Below are experts of layer 2 (counted from 0) of a mixture-of-experts language model. Rows are named router (the router's row for the expert), gate (a neuron's input weights, with its number), up (a neuron's input weights, with its number), down (a neuron's output weights, with its number) and show model dimensions 0-127. Each number is 500 + 25 x the weight over its row's rms, rounded and kept within 0 to 999. Numbers have three digits each.
Before each expert's rows: a language model's description of what the expert responds to. This comes from a sample of Wikipedia text that the model never trained on.

# expert 21
It responds to: Institution name heads
router:503503489516455478513514538482447520481484543512514506506497499524442510506488494471508514488446482487536512480535507534529498506489483512458474514507523508523530543475478520470485512494517500545520524510503489468489522498507497499528518469545516522507487493507493484453508475464484476493528486487471456562504465491504517487467455470455496526463482473491507496485461471499521488504469
gate0:516554522524556499532474540465479542490518527462526526534465485496456499508520451477452499523492479512502479522467485509482512499548509493496449535464509531501490515471496467498482518522491520510488488510455462520529479471492529511482482499489507480507478477506504457528488537458461509519436478525502483520530502495500490491543500522537462548509528529471522502514553544549483481462471
up0:476524458489519459525504493523537474539511524521490538485502531483482523487470494487481506522518486521536539490484455516535472513529460503506498556498491510462534551486504498526513489527481498467488509520496513468514513492520489477471528522520502550523448482492510515498489479458510458509487528509494472497521521488500561488476464472518431532539499483523516537478484484492504532499499
down0:501465473489491520510573504536539498490517573501501566514507526488464495518515461469468532455497495487491524473521473457504502520509483548449532508469483500507481554525483501528505494520517471517509493505537489476498514485501542479486527492531491527531465520472519502521530466445489496525446524493529423501515519509447503515517520468571535480503517512513533436478507512522480483468485
gate1:501507484512477489528491549493492499497543450481464438498459477492484492531519459477486533480487500491500492506525551511499527503514472470503504500527502519511482467448517457516476540494536510525509507486474501476519469533499500472545493499504531520477555496500545483493507500533512455485504490522443472471456478526485481488593496485456484478460517541497503486507511518516505513464497
up1:467493499525511514485514485511477461480455527515482572451483522505476514486456506489529493489494538461507452469451523512481474514495512482483518488543526445491471522523500531462519486517481524507468490487502491524475497517460488513517486491493447506496494503499524528506511544542513530517497471500479532541479464512495466496452503508493483454507487515483476490509505500467509444527501
down1:537487540504532508463479497502520541497477550496533548485532475517534551486486496497491500541525526507515447477482490523488512504494491514484509485473493510512486514550471469466498513495508493464493534470455515475527503496492508480506511488538472457511495488492542516494519513483522511559472444462486524498480498518504495521477528485504520489471507543522502497483491516491486464500510
gate2:479540488494519469483523500502494530499528546506416541527503524478470466469500511492483509529476476527521497514522484526521496502501542514517502515478527464475502490521497531521483487534488508541462472506511501523515517498500506484513477479539531541509447503501493509510504462458511493464468516513484451562489499481489543505463527477497489514492507492514489526500482506470473481504520
up2:484501461509543526535491499535498478511461478457495465450499511529516515487518493504508527500515499524536527463492485485508493493496509486512449482521458518503495477515520511499461478471496508524509535507509512483500456510497516557490475505533468496499495497480551509480503498497518474529526441484488489482486476501475505486499502455464456484454466524500491510505523505458471512502483
down2:483543530478490533520504475547500483496492513541504500494495476500486495500510517518531501435504500491490523494504514547488503503513454516554514497476460485486499507521514531500516492522527501527459502496448485497504530512469515505544436493589493538532518455507497468523485507498505541511507533560504520482534512513462497536477509491504502524490452497498529474492487483486564486511530
gate3:487519488484476478474516488528504510481462472493500487526518517469497487503471524537525523487499498506511543474553499521529466459497520489521476543467548480488515508434516499508522489525454523492493494501532475507494515540518512529487487530502552543485523512484508542473497494520524470518516495494483507486493466477507498514537477481497517483518536485473541517525508485472497470481457
up3:558487489511502531499514501501481491523497536529488525520461469534481548502500513491504542532486482486447508507470479494478509468513498482473501508523504509472473507488509506474507514521525509522455502516491544502450532487474448503528474446477518480493543506492469526508504548486472464468530487492487486507486482518560481507479488469473518513515481509521513437489494469496550465512492
down3:529498492523507495454544494479489526517496461472528420552502515511492525492529496485532541484483509492431510473469538513512491482477495560493461502516481445476556519520507482528497487482476459497512494482504516470525514506509499531517508471488515502523494530503485533482481539534562510494547460471496465440508457466468490496467518492493500543517524511480481544520526479486514516460512
gate4:481502548501489482456511519512504544476533459485478505521493487495470472517528529549538472497483510485490518512493490470490514501498513500515529541453463524530502486525539483491483478494528501498476502512472502506510473507477521509506529485511491457484544508505525472466472488486518514504526447535503477554505484508462456527547536525556497485476513458463501507518436485456549472484496
up4:442453490520476486511548512468485485498525458524531490505480469537491491479460461461503501556514482519532522526503523489535499513527519474504531502504484468484523511492445499526501505486512480488501525482527510490480486478478526500456553547540490461548495482509484496523479474480474508500490524528485484532493487479458449510508494518505478507515476504547543539470521508488474486487486
down4:489502512492512510530480488478487513472483476490486511462472526496503537536445499487504501479487475482532478507486511435534470494478477521483460527503528546479536470500485513534449489459507482497535477495487526513472483551570467516462531530501500491483525519483488523531467497515483498470482548476498493532491543505522550478475513517507495470501502460473531541491508464515469515484494
gate5:505495541488464494501505515494471529482569500506495477544535467459482484503525499497503508501543546504477498501479551489541511484449494511488503481464503493502506492490514471516507521490505528557519500513491499506537499498498488505521497463520506562496506498488481524508506472467473535481544520453500456544517506494515445516529467507534529537456501480556487501512469495512464458499486
up5:489471494491495483483497512480506514507502496506517490494468481505500487513526486470465460525518498504512500535465504500498455527540475489467468506514493526541520482500514479533477522489497510508505525488487486508506496453480528475475511482470535488483489485518529507537508500499484530527505510503503505550519456512544513501535469481508463479540507485479502486490511479445508548480507
down5:489512514488492486493492492520502441495498472502507536502501540520548479489496493524503510563560519542522504482508486537483511517537525489493513509497461491512499509514544526485475461537491467503521464506465461489540495534510477505549470520486477488518459521486501469522533508524468574443486505534468485483510488518514484524485527497495498525471488494501526511485518491513490492485509
gate6:533476538465516467500508513473535550519519527472473517546479524534489515504506493481513490482491476496522490526548509505496483552496482502458531505470549515477490524477468543466495548489498496511486481519518475468459504473451487497503479479484530521550517449485439501502482520468483523503486478475494521519546488510494498517506520538537493513549472466509510486532519519506491521542487
up6:460478509530512500501561517481468491498494510515509481512514471506504524517448500516479515509497499515479499497515494465442467472533509522508475469520487502498503479521520508497506498482490513504493513479520509505557522489512550461524502492509486448486527522538466496473462511502502441480477464449490552525475518472518520534518480495516485492492505489501479512496502511486497542448492
down6:490523515510548483514494471526499521519497501505462523496471503465505520469543494541505541511507543522499522488492503522471528509521489514508483522479545506502509552561506505486527453521473476473550471490497484507550519533493487524521489502483473484510481573500472491518474489488496451494479508512472475440530483489480521515458502493502495494545539483493505446465501500496537490455521
gate7:506474465459537512516507456513490528527494485492509528454512524467484480522481497465512510489500476507521523509476506497479503496512514464471529498544436537480506480522491465485496517495507510503517531487460453526477509474499495519476501520523530533499541532499492483531525503500482509535483486484499530541515447499454503542539551499507515506530477530508485480493479544523498483486504
up7:510469516464501472487496491516519520503559504527521524518496482470519471493479481473477536455485463521537535477507490527524498497488455510511508521487512466493463502517498486479515522504510524510523480495479453530455527501538516514531429538521518511499488511494521531485472478570547514524493463437507507454469465524517495484458504469480501531503519458481499483505485488500500458467498
down7:502503526505515510469475454507521527514523508507505458549509530511494470539493501490529499481476554533528488519483520534514505473479531535547512485499470531506548485501491459510456512472500515466458497505566510528482511499527497496477522518513475470483515522481482484488526495556487484488512536512464519501512494478493516509503492505513514490469471486501498527460458477503522506453491
gate8:510523504503504517508508495475512481501503494472480512480481495505529505514483504537502500515542510459475512508550484539502497526503515527503492497508507478509532493486514483478468451486496505486514505541474516526448494483514459504498489465451528472533514502497512518558485523474510493480531495544530493502496500471533512466515477551444495485546497532498520473483482494514500459486529
up8:521506523462505508500484521487490507505465485496489525494539511484527506504480476498515472509516490498480531467506486500532496507502485517529546490479483469501515486512509509476510508501510511513510499516495471516494503488516488508536505468494457526526451503472493496488447537498551528489514525533511551457513484544456543530527567507471499517481506539499499496502506474506512492499489
down8:493474474468501504517513502521491502511490510500477499509551484475493449463505484524473491506469441486493492492489499507480549537511483448460515471475523493525534528474471487462468549511534491500519506483520493481495491524453492483498478518522505515488499515489494542523509487493473558511495506480506482501532483530459456498495544433504486493488495476477496472509499518503493501493464
gate9:540482479518511498476485474448499478464503458492444480515486488511494514505516505508514514524493525504487482497534532523481522530472512494478513471516461508489471535463515484473465501461519536558495498485526533512544480505495527518506506519488520455483545535524492475511514483470501457521516465501515481531502515513527539506495538495493519548455487545499505526492508483500498473482466
up9:494454492508500441503523486465499493507460510519505497514476508513501530509488516535501508497531542461481511470480521467501495501525487544521543483546520465506492461462480529556502483495472498480499516507488504496500518486500499497527517541511492516522446455536494500505509515499540518465505526519453497486441514482516472465506498522532461515517516475498459500496500513560553506498449
down9:535490465437502502499490511522474488503477508508481494504501503549477515509492456458488467527491515428476505488498508511525531483542506514482509495500433475509529516549520507513495457542458533510520483460475527500509474578444512532493491477468529471470496491461502522487500520473486511532489494521512514490509502461531561500495500488489491482509543543512483501503528508472516518505532
gate10:483489493515481481502492493487448493537530491523543507540521523492479492505492455512515499462525543529520493514476525498518483499514472523489483534517463491459489518463518522568471523526526492534498542491495441505547512481475531495477457498501506554496478462484451492530510488502510471495468513535511513537518496456474502491543478515517498502507502490514524500550438526525464505474478
up10:494491509508503505468511468490498523467501515543532522479524554484507463473512466441476476496504467495505527528527551503524467499498548505500478505491550462519440475520459561470487503496473539531505496425511456470509476510497503475512512548532468540502475523532493511530521490486448565497496526481506512533492502522521492493499492514496507490498507509490504510535528524494487502480499
down10:522457489543528466479518520531488446477518493541506527484494506438469537488468524524537506523510471525500523473476476466469484505512498523480443531522531532516512546518498481479490501466495496463469496517485515540488479495480528540505505544499529510450523490504502539502489545489511520473505511492506508529438490485460488486524505518489525494504485459514490521493531485484526491540478

# expert 14
It responds to: Place and group nouns
router:529495514530511501465515493509511478505493501494511477469494503509528459496471484553484511483558453513475505500521473473476547498498461495491496520521526496447515520524498495495490472542501525474535467512531490473518503496524472494516462516501540467472506507491504485534478488484470504485505493447491492520496493514517486504481486521522497498481528532507500463532502571480527563471492
gate0:528482494525503513502456536488495509532531462459475514523472516521472478489546470470491560494487510501508510475491501483497493483542447484509467512474447477514490496555547484550520516498487499472491483493480442512573537503514516489488486486525460506494501519526519500475495526490490509507541475488512488497506441493523482497519512508523506515505514503477520506522502468483460493477511
up0:494486447463515532502488504554532507482475513513490531516540520522511480537491484515490485492473537518510505544482489514490498525518508520505516505515528554496546510478524526472511502485540478509511495539484538509506443446530474473435515567560527459513500540454488476531510501481483512508487497518537470477465520563509529509499451502518512530507446495499511558471518489524491536516504
down0:501462503474524532515515522507514500502463500507518476494545502512504475524447504502523520459504453510486524506483456478492506538508541503553507498490488528516496548519471493505503507480533503527450504478485487516473539458520471482489538484510557469505497476456475511516499495503490488506452556550536518476473517506487465510501502499489524515492466467426467473517488478486509465526560
gate1:520481539503511484520513493508478517499556448471475514483509505502502509481493533499445509458535536491465552509490496538488448436485501459524486492457468505473512501495490483547479507541594477499483508477542485535503549507487501513512519493511516494516466484554499533543516506488522475528521497509473521502476486516497506518491487485479515495483518468529541509524508536489480521528491
up1:505479517474526479537468508523479516505502525530495523464511500491482482504473481553546507483463495465499525497511499539476487494474456539499484506491517525508495495537512489460517498473509510523523515487460469497446473484482500524502487518479504483494516491484535497486501531504504496484479477466517502493517532523503485502549519497493548519468499531489531465539523484459509460490495
down1:495554538508509498487482537496510496512481509525509522511517535449531467527494485500498488491512492515479470500471481522503485493476551518498463499511503511558512501496478508501443481518501519496522517476475470498512496528512524490459494506529476474504519539470502511539488501501515522557516497508474475559509517522493496461497508491479501456482495510550449505515499528492509513495560
gate2:500469523515549553482499514488517511497493478518462482510490535518533487512508543485462498530485500509498503508522534532441503519478511510517480478492492531494506499498473497467509494501495498538529484507501483490488476417508535470500467505498490493523554489473515472517519510493491455526524540498526513529534510512508500541483464533441528505473522523495524485551495537507528513501493
up2:497471519534510500487467488499527493525526486488532475539483517449490520481488458557475486502515480511543490535478528515517482475536484540524509473479502523496490486541542503526490538496545489565483516467510490528473514521528531546542505519491525446500516508515482477526445512496536443528504520507493495505487474474465489522506470488476524498513518484489490554522497543541500487459475
down2:538493497478530515517512480548528513553471526492522498478484459465499445512527522492473498518528513501536448464530531494495514486502519491514457499495528532491477561512461529506498490505485452499520504505502461498476488503480527528487511520482489527512497499510512492493505548513542509520462475482478491521428501462467465556518470496486517452519479441531487509532460482490457557480489
gate3:500497531538528492532477473491476451493473466529482495495546476504502484478508490535551529528473530538490489492529483507522466494536451482476512475514531503477475519518476492517491508524540494494474514508525499499540482523474497505514529515455455518484478480485504536542531524467497537511454455488511462495482512486540544499506508524546536516523497500476475503539475525507464497453520
up3:496500532460505496531566469520487524466500476509543516521511532458491479465493491460534480450481518510504527499436495500533533510461533519508509503549511506495522519487500491480531541504497456455545539545529519516496455505536521492484494501506497541491490488498563510542509452516498561460440498464540486507515482493466510458508474495496496494553508510525476514469471479492485465485546
down3:486536505482438457515534507512511479478534516496531494473404516484479512502478478521539473536487451559433487502510459541566482489507474528498507495494520455499476540442487455484529518545496504511517506494453477528476492476463500471485495490485485516545472477479536499479542504496509511524508572460494514471498510490538532487462471513505501471542497515514508497520489527499496514473467
gate4:519500536532494502522495487486522464485492462553512475490480459482534505549541519518500511500491448514473455519501498500537553490529495504467468481461495457479550471500487490500545517528442532553493491494514521502521506526511500463499465457471494467540508464510541499483487480502510485503485475493499503539494493478481522518497502482488480485527565535472460546500511512534504520494499
up4:463464533475516502502465471436487493453526491512476483480558476494510459465508496573551498539497473498529450495477482516511528514476489481516504481512508463492501475554476495526522480533447523510501487501504451532516487508489518506508475484510516475499495484532495481493474461514551519443470497462490502492456465526469488500511518506502458506509545532502435515514467495485504446484530
down4:472510496491485484511465500462497484525516445511499489486496508468511494461487511539474526524502461493489452489494482522526525503503528494501520460439461457501502504532514496510498506517495520501513514537521466511541531513470497475467468470487516483520503502474524507496553467541474508487513499507505489474520521506476491490451466525502503490452437495511530493513519524490505526505513
gate5:489487523542500507506484495495488516463509518494496488533468509486512474501491542467471523493517466501519545529505526514507518493471520500467538474495487514483496504484486529542514497465510483532565500509536501514477440476516456517561485547486518457520500486492530470551495534472519486524544528470531478455480518525486514493459498522471524493494457539489488546550491505528489532490516
up5:503484503493466535513478486476467529487523525492484531515513511474510481499476538470506489508529484553521500498530510502508507516521502490539502457537459515492474520496515488480513494497526479516482510495498495480481498530512485512495496505482551493489528554521538472519540509494525454507493543490508520489476485517511491525459535510438535467524454514506456513563513514471491464468467
down5:490501548495474475510495529518493472468522454502505475483501490480499493504498509484560514484504519485505549486443518482478529497500493484514453501548491515484487505517486559501466521532483516516473493487430483530497543508439478516509472474530475454504486540501515450473482459496523439508512522541505505495542516452507498519509496496467501502490479523503485468475510499505479507523533
gate6:459500490498493513539515464525499510489520517507474516485440474470517531467500509556525482467546506492471532459492507526488494501538503512464482467467512532480531518492461476524475507487475508526506511502510530532518520543469495531486510478492518457531475523482500519504477525529518499514507492499468462498495479494480520489511482508524521512492512506486499551535547501474490526539477
up6:483517500499508491513495500503515550485517487493518514515506511537484515514457509474486513461527480479490496502521594531465520498517510506527476467510496490506513548463495488487444502513492515486513508499508497455495499489518542512507494526505507548542523487514490498449503490477529483531513557515486491529481484515451497579458516486534489522521493498553489509484496521490487478499446
down6:470485465527520485474518487477506495466486521505495499473492505510532506479548462513547475458525493544446532495446513473461512487508493484549488522508500507528512513506518453486503505485503510457467513495506496530532481447499532522503454500493544505479440468469493453528527514458494440442501497454481496501497489504503507509451487496533444469509475507511517490520527501488487498521481
gate7:499516474502482497489544492529507497502540520497505458519486511467536469519490502478540526493488484488528516510495457484536520495475499538561511484481479456496531500506496520550452505482488498454486474499513550522547447476511499494507528483488491497455486527486531488467478468505513501488522508507498525510513505499494556490508429480477484488505541514477498481531476545487506529482504
up7:491508478504515531502506549523471558474489516521482503490426477522487507481513491510483575471496506498508475467490466511501494499484531514454504503507451536501487488484499532493524510492488502526474485485506500494462474509531474501461503516507484528502480485432460492482539514504462511519523488493503520517470488475520504495500509496487499520509528477486484486498498460550510477496472
down7:491483478494470449499470459507516501451479489477529519520530505517509478486521476509502520513526500511497503451492502495497504515502509487436502508486514564493528498532556505513490482487525486481518489528483485498518480480484511497501490474501452449496476503507486477514496495460504515466538513483486502435478486520524500475498506533504506478494499475533495482492512507474486431542526
gate8:501536477511516494503455497507472541529460494510488485490491493506499463511495485511472498458540464499470475499455500500468484532483465485536472505501525538470481522479504479510487500545502525494504475501507491475534482539526501550456503545497515441507518510502486513432490494499484474506499525504468519521481526487488453494506502479488500517515497506490539423471468578509504500503491
up8:513544500519515491465492513501519496485467536466545503546499502498542489480484490525433495494512510505467513475478488498528553472494500521429489500449537506510523511502518478514476483548455465571497503524538560548490520511517544523530470514512484468515495527469502500530493497492481439490579499542472524502492527515516487487529462473528490482491510544459511496480504528494494496449511
down8:507510486499519530516510483533533489530516512495483538506514484530483498450495506486480502500515494486469525514492563483528536491507497517510507492438486463480485563501509485544508499494471480499478540471483458508508535489514525568494461504477480526520492517463477489488533492484482479517486505506493496470480524501467496522494444499503479507498490498455473528550530477515491525507512
gate9:503490461506512497507490481547514509504495529494511519498503506507543448524517502486516536481503482444488455504503498510499539503462493517494497491488456517453479486493463478481477502478492512484518497528499491508497484526500485524510485518436541496492515500500495489518499513508467539502484495465549538498491487509520525501516518503545487520530500491519452504453475517546520517488516
up9:502508496507541520475490529484490497506493476483510465475522522469510492505537515519483499525464495494469458499492472472447448526494494463516526481522544468488539502544508491485496491490468507504479538525487506511507516463494481504487524482482464496486457498489539521489534467513534486506464507479544455507518469490467532463513537519511511508500512522466470502511492507531502489471536
down9:515468520480462481541488496482508482502500492522546479512490537473475470503505463482492556523557508508531466543473516513496504503496480481510485502535529510488462540482511466531502482488503528539525498456513492503530505442507509504541471496474457485504501488501478477431466484470456511487435502479504502492533524496462498484522436449467504492505503497479528565496489492503490479474489
gate10:524511542510482519488486475513473523510492555519476497514456532488499569530481500512546499523562492457526496526524522485509547526437488489488501504490488450462510480497487505489476480500495491483504502492510495528487443511520467523521445457511495516481451505507504506496466543515544467498468522477484518465477494456509497502549458505455515471501510468487497508497459533487498475456473
up10:458516513484510491504480489453533446522475511535481517479453478541526556507495489511502508505451505489497551537505508507516501509534500545455491521458494493512501457515504569502532484500526516462515513495511492546481529484513530480484496524477426481537533490504497526505445533503502494509511512526555482527526484515510501507533512463491508464558501536504476517480563486475514519469498
down10:520475485491496481478530452515463507533522468463534447517507517517474526507489463514514472485470494561508521521509462465533503520534479482479495511515475482448519476485501463493487528511515499458514498496456486531568510465500499476536543463487461499499518521513479499448466488465486531443568453492516508522468514473495485510520482523485492518488529531488523490498502514460507492553536

# expert 39
It responds to: Competition and war names
router:527487517461469521453498473453494488469538499470496516537504478542495531491487520462533489484482475498505504495502495514489475514495478495496462479522475516478483513485482484496476509530534477529514457513492536475503519472508497517504506490488477534540515524568493502450510476492469458495506502483464473488509448468507464462537536516484500521524487494501512503463475520498498437490496
gate0:507458537541487553467502573495517483504531471481490512526476471474466512502532469502466505496532520509516505550450514511509520471516495500514494524462478515515491493489542494536477488454537525491484537565517469515480494511526439510493475502510475482475520493486444536544532494463460485480485509488459477486508478533502484493521438526488502538474524560504514514513487504488486453485511
up0:437490488502481494506484457497494509500526508492505484514463513489511488495467499503511492487497527518501476521555524499514529441491512492551496529498520501480487486537503476489471526451467535490492496498481477473525501501490483555488513531437511436511472471508513442488523512516503533486517535498455503507512517513542512508529538477495467479488472553482447496503506464485494498463496
down0:533539522506517511473456441515462463469505525488517553456539523488495476465540517547498474490530536503506510495464549525511505521511519532481491469465487450478506468493570473527511497500480474429457476493497502545508519483471495544492515519456475491502525486530515489525520492463501529521496462515498504479494552497535505507497495517489518497517495514507482551507497574481493469571521
gate1:546483487492492469506479567484486529499516453511509483539498515494513523495450473510493482551503478530502513473501497537516509495449459489560525481475468497490530497528500468518488532485481470456490521481474487483458492556539535564537507520472538474485500539525521451479529502485510485489495486491457503497495466511483498507541481501541506514504493451511479508478456485467522521473519
up1:488483501498496494519469474468466481499496463507541508497484493517508516518475498486484498502524504525502574504517485533501503531508480468579486487529454539513505502476469494459486523465546482507485509500507487487494549460477510511507493470504502512471523490505469472470498477485496507499488530511484474543529511520515463502461518485499498487489515517484497495512463507500556462526457
down1:487539543429503494477471448436458450496513480530503465513485494520496480509467511500511483560462541495461529465566549522519480510489512483502448511508491486480498497502485484477505496500451515472469486507513501538482499481530518506526512445501530500503480476492493468494506478475464496462517526506487484552518459482487453498492507478511471541492512502502526458468519505514474500434474
gate2:472486516503497520495519534502477547536490485528501475456495518521492485530467486515484461513510488549481484461535512496509544493487484475469484467494487476512474488507504481486505486460549517522501492541474519488494461490475524501482505512514503499501478483521479498485486399482464498497487568522506520537499495531582510493501525479519524560510465502511475483484514518514468532477516
up2:480553478498474510486482483502534573486540468499488501529489501468514490474482522479567527526517480490491503493503502481493461493444554506500490517503550467500520519480524539524468504514511463541493483393558465531510508509519497475475506469504470489495486483495505487496469555507544530508487459505471513484471512486430517498489500483519497488545531482505527525476472494550516472546478
down2:476497519511494496491480498529510489468528494501514490487492497505500494498541508528503516516510515496464533540490501530528500494511504437469466527493509469514501510508506507523514488516463500533488466491506490454513478548521511492465528504498488466502522507496499487486496490503511488487507503606502491504506487521494469501529513476518460466528483490509507497461495439501456494506491
gate3:531488530494510488507480504550453480537445516520520531486470473505486527479514511460513531488467485555494495568503477515504475496519454542518485530518483501471505504492471485511472507496524496494488519531501441517505536495486491533504471537499483528521459496504504521488530517517480464498498523459518495484558436518452522498493501519511498506528468487469488532518488502486474520477514
up3:497472480460526486437469547495527488480493454490472443483494484545498503438507450508523492456510485517512508551516503451435520474490509549471502527552499488519514504471456488478500500499458473554475489519488481507489485489468536496531525507475489466473468483486520447531500498503511514493524516493485490478492511520530476476479438518500458531508480509482498464481487502555510487497535
down3:500494484469522518493517511510486493487486472500515497461496465507537512495532518489515451483491489506520488442509472476505500534518509491506512522478480482508495515478514512492509469489470482489487514486513457522515527509474535446545444516553519469506520485514484484502524516511525509464418469527503486481512518490506502474493505464519525504460538513455478416463514492500484483464547
gate4:504518520539465526500441477468481508486509517498505501507499511492496522522463503528486541452542517489547480474527516463509488505476546487498472471483472459460471544490541548493475522481511467500510452500508513535449488521498485534514548495526502443470533509462464504489511499474523467540497530515481524494520496489463506447454495509511533504502492472527538543513475531512470498466499
up4:520530471453509498507528491507539555456509496496538535545510500484502486530480482507497517516497506462485492481436472482495515501513508562467492503483544509494528483531526529479500436527500490482484501486454538513536530575529461514498505535517488523526490496484499530525504517465500493467516507493456487506509475481525504494511487488500461479478521523491516516461536480486522530493484
down4:497503510482564509490521491512491453499464489491532554490445483526499523519505528494521535428516494473521505486479464509511521471495516542465522512512451520505501517464498494448499459531534505498513476478446482491529531513486502478486493491486539509520494514494494491485533506488505496462491487484446497482489481475534519489492540517524473542479516497506523492519513485523503516505507
gate5:523508528466528467476470512518464493512529495458521500518475500486501440509510505475456513493478478508517503503506488533493499529483478476520486486531493519452476485501496498485543490492533527474464491475498500483533499493503489553485505509514515516519533515515475500483506505481501515471505505506513467496480471519492497436534465518526491524476491474484483495449473504491501515434513
up5:496511536517514527503478488507532460462465525493508505512526496486504528482514497483531489472569500499533501520487496531494472501528456484505479544498519517510520531469494502500483465496476460512507500488505497464496485489518495528526489508449488527491478488548483540488494496489445519484479522504479531474514462533464463479459474472469484472525533476486460446439502475484490494482483
down5:478480466499511531517491484484497531499494504492502497525515468482510484510507570514473462504520424551496442479491514474530475537523531552506508522539464501484486575512460560515470493470459506552500477502546509478498456494501462473502469492480540505484497493490531494488502513503499480455496504454487436477459512483481525480511484538512522501483457483487500480475488530513469501536507
gate6:495524471509477501475512502465469467507543524462498549481478495497512496512500538511502534485538515488442480500524481491511546481528522503472477481547474491529467502467484518523429473509477547482471512501487471509487515515496471473508500524447491481483535465474527510511479520508486489483509527444472508536495516511510501539497531483488520505483510553486481433459501493474500476492470
up6:525508569498457521462493521521503558484489511480506543516516480521516481528495531479496512477512485455497527500516512479496462470502501487497491530508498510503540511518501514526471519509542535532519496487487497510525536504516516536492475455537504483512468514538456520461498427506505500490496456456486511493487502516484575539462481517485536482504527498505547482472493481509483491535503
down6:486520488524515586522490463493487538481472505486523469505504486519521511499517512481460539508477490523526490461507463466485468503461497494493505469461510483487528516512507524510475503484497472504520542495512527567454538503518494507453480496536481530470474548527509524519505503516476496515461508491509465523492520493507480485537535527494518524548528518449482521495492558513523499515519
gate7:506500511436489520485505559500487511520528512478486484510497485494489490485514514524515511563503493476489490508522548545508545476492473515484518457464450495479459511507525521490519501505482543512504513493492494514529523501486483422531459459513516461506514465492521503514507459537501498522523500512491541487468492542508527551576502447493505492465452504511468479483510473534508484496501
up7:471540503530514475458521488557508521500481464433463490526512419501500511459522504462468485497482485511495462492492512503513518484460523510490563479476546464480512499481504518495545475516468493550499532548526529482479526497484500507506521449502503534517496505458497508520537510502484504507522482488452550479501451504516522491448483567493463520499479479511419530543477523540517474502523
down7:487528498510509495528492511513524504514543506512500504523479520472502497480493533485502499533492501531497535547493478502525478526495549494498485439468501447509529461471528496522563528470499515443489468545500544517487506512477503469489511486488472465491510490495522538520515446498456499483499528538477469480540482526492520510482527525456502513506509460505460503501524445493540488487480
gate8:492540472460491474506469509497535515481494500490501523490527489526543501521496530502492549454527493503464543493468515504488508518535463533505513495496506465472517475471491497506454519503527491514522481514526511506527468483500491470477516539492468507528521490454508526523465489550507499467504495519505476485498495533504470492523474485453475513558489550509526512506523503513533474535458
up8:496511516500565528540552499567507524472487497510518495517558509536518471469454523529479518525533522494509508491477509498541488547527462499491515473502521538506506509503517492493529542470491499512506490547479488540465500532512505554458530517471490509479540475467490524512523534474504517536529511538463532479469504534472484516540504465515454511517490523487513518516428489472518460516478
down8:450524526505468527501564478529445507504537494507473519480505481540477511497503503521550500466524474500491543522464498532515482471473506477510503476528484508484502503443504495504526476574466520514546491525516484488517491501497510505496507494548514468501519465497509503475499473495506499496521501504508416484490495513502514475498475515514486505511528484535462483502474506493483507511539
gate9:547490499448494524499525561480529489491485518495480457494507535443502489542525515499524477473482504558448418508543493482506512538490574543454488509467479473441502433470487487530483520512478497523523505544488503528521493504539518479533526493485490532477475487473460494524549514531480506480533517437505487486468537496473515465521456522506474563500550486508495478517498495473523492504509
up9:492482517472489494531497517502483443492474487554457530481500470456481494487505474533519522522497487507496494484490454556475460469497507509485475514478488494458460510568518498519536519468531503495507499483482461509467506507527506475519472516534487503496541511506488550487475505482500531473467498488523460544485485462478515480472532480506531502497453497481513506507501491499486485450485
down9:487520477541489485507498530500476506513467506502490512495499454505512456545490477454486512503444506458464496530516519513502494487475483531501479490517522500493492452491478480509470490500506510509490483481476543514492509503518447500482554509439489496503475527542512513485472501472520530488463475470499513500478525447515494498501472493461511485475528448525464520541510495501491460496497
gate10:517505500513517528479463487492501451490589517483514538503463508497504523503516495507536510503502526488473445505455502523499494515520524525480462485512469475506500506510486560494505505520516459521494484506482466506507498499493498514506513496530491462509474496514453510472493492549495516521520530492486533482527479531516528486498536556542500516549505458470566455496438525492484495490489
up10:518488534494487485480578494459499465493484508451499519509508514553469487559507502520517508508512534500500513468512507505516538516533508493509459472524550544542492470489498535501509517445550516477487515490480507515528481470530472513459528518492483526475516559462471471467523448472502491503478476464502484503496494528520501496505524513512471477510487561466476486496449471482510508483538
down10:508504507535546542482527491534457530509470509484536544535506508536474468543459498466559531425499511492469488471477537512517507477501518477488463482478560514568465502503483516489488511487466500501518521534519522477514497477504522489533473503494499453503475512444495504510508510495481485530488488459467515522534508502479492533478507505495475470500496464522525489511501469430489509446475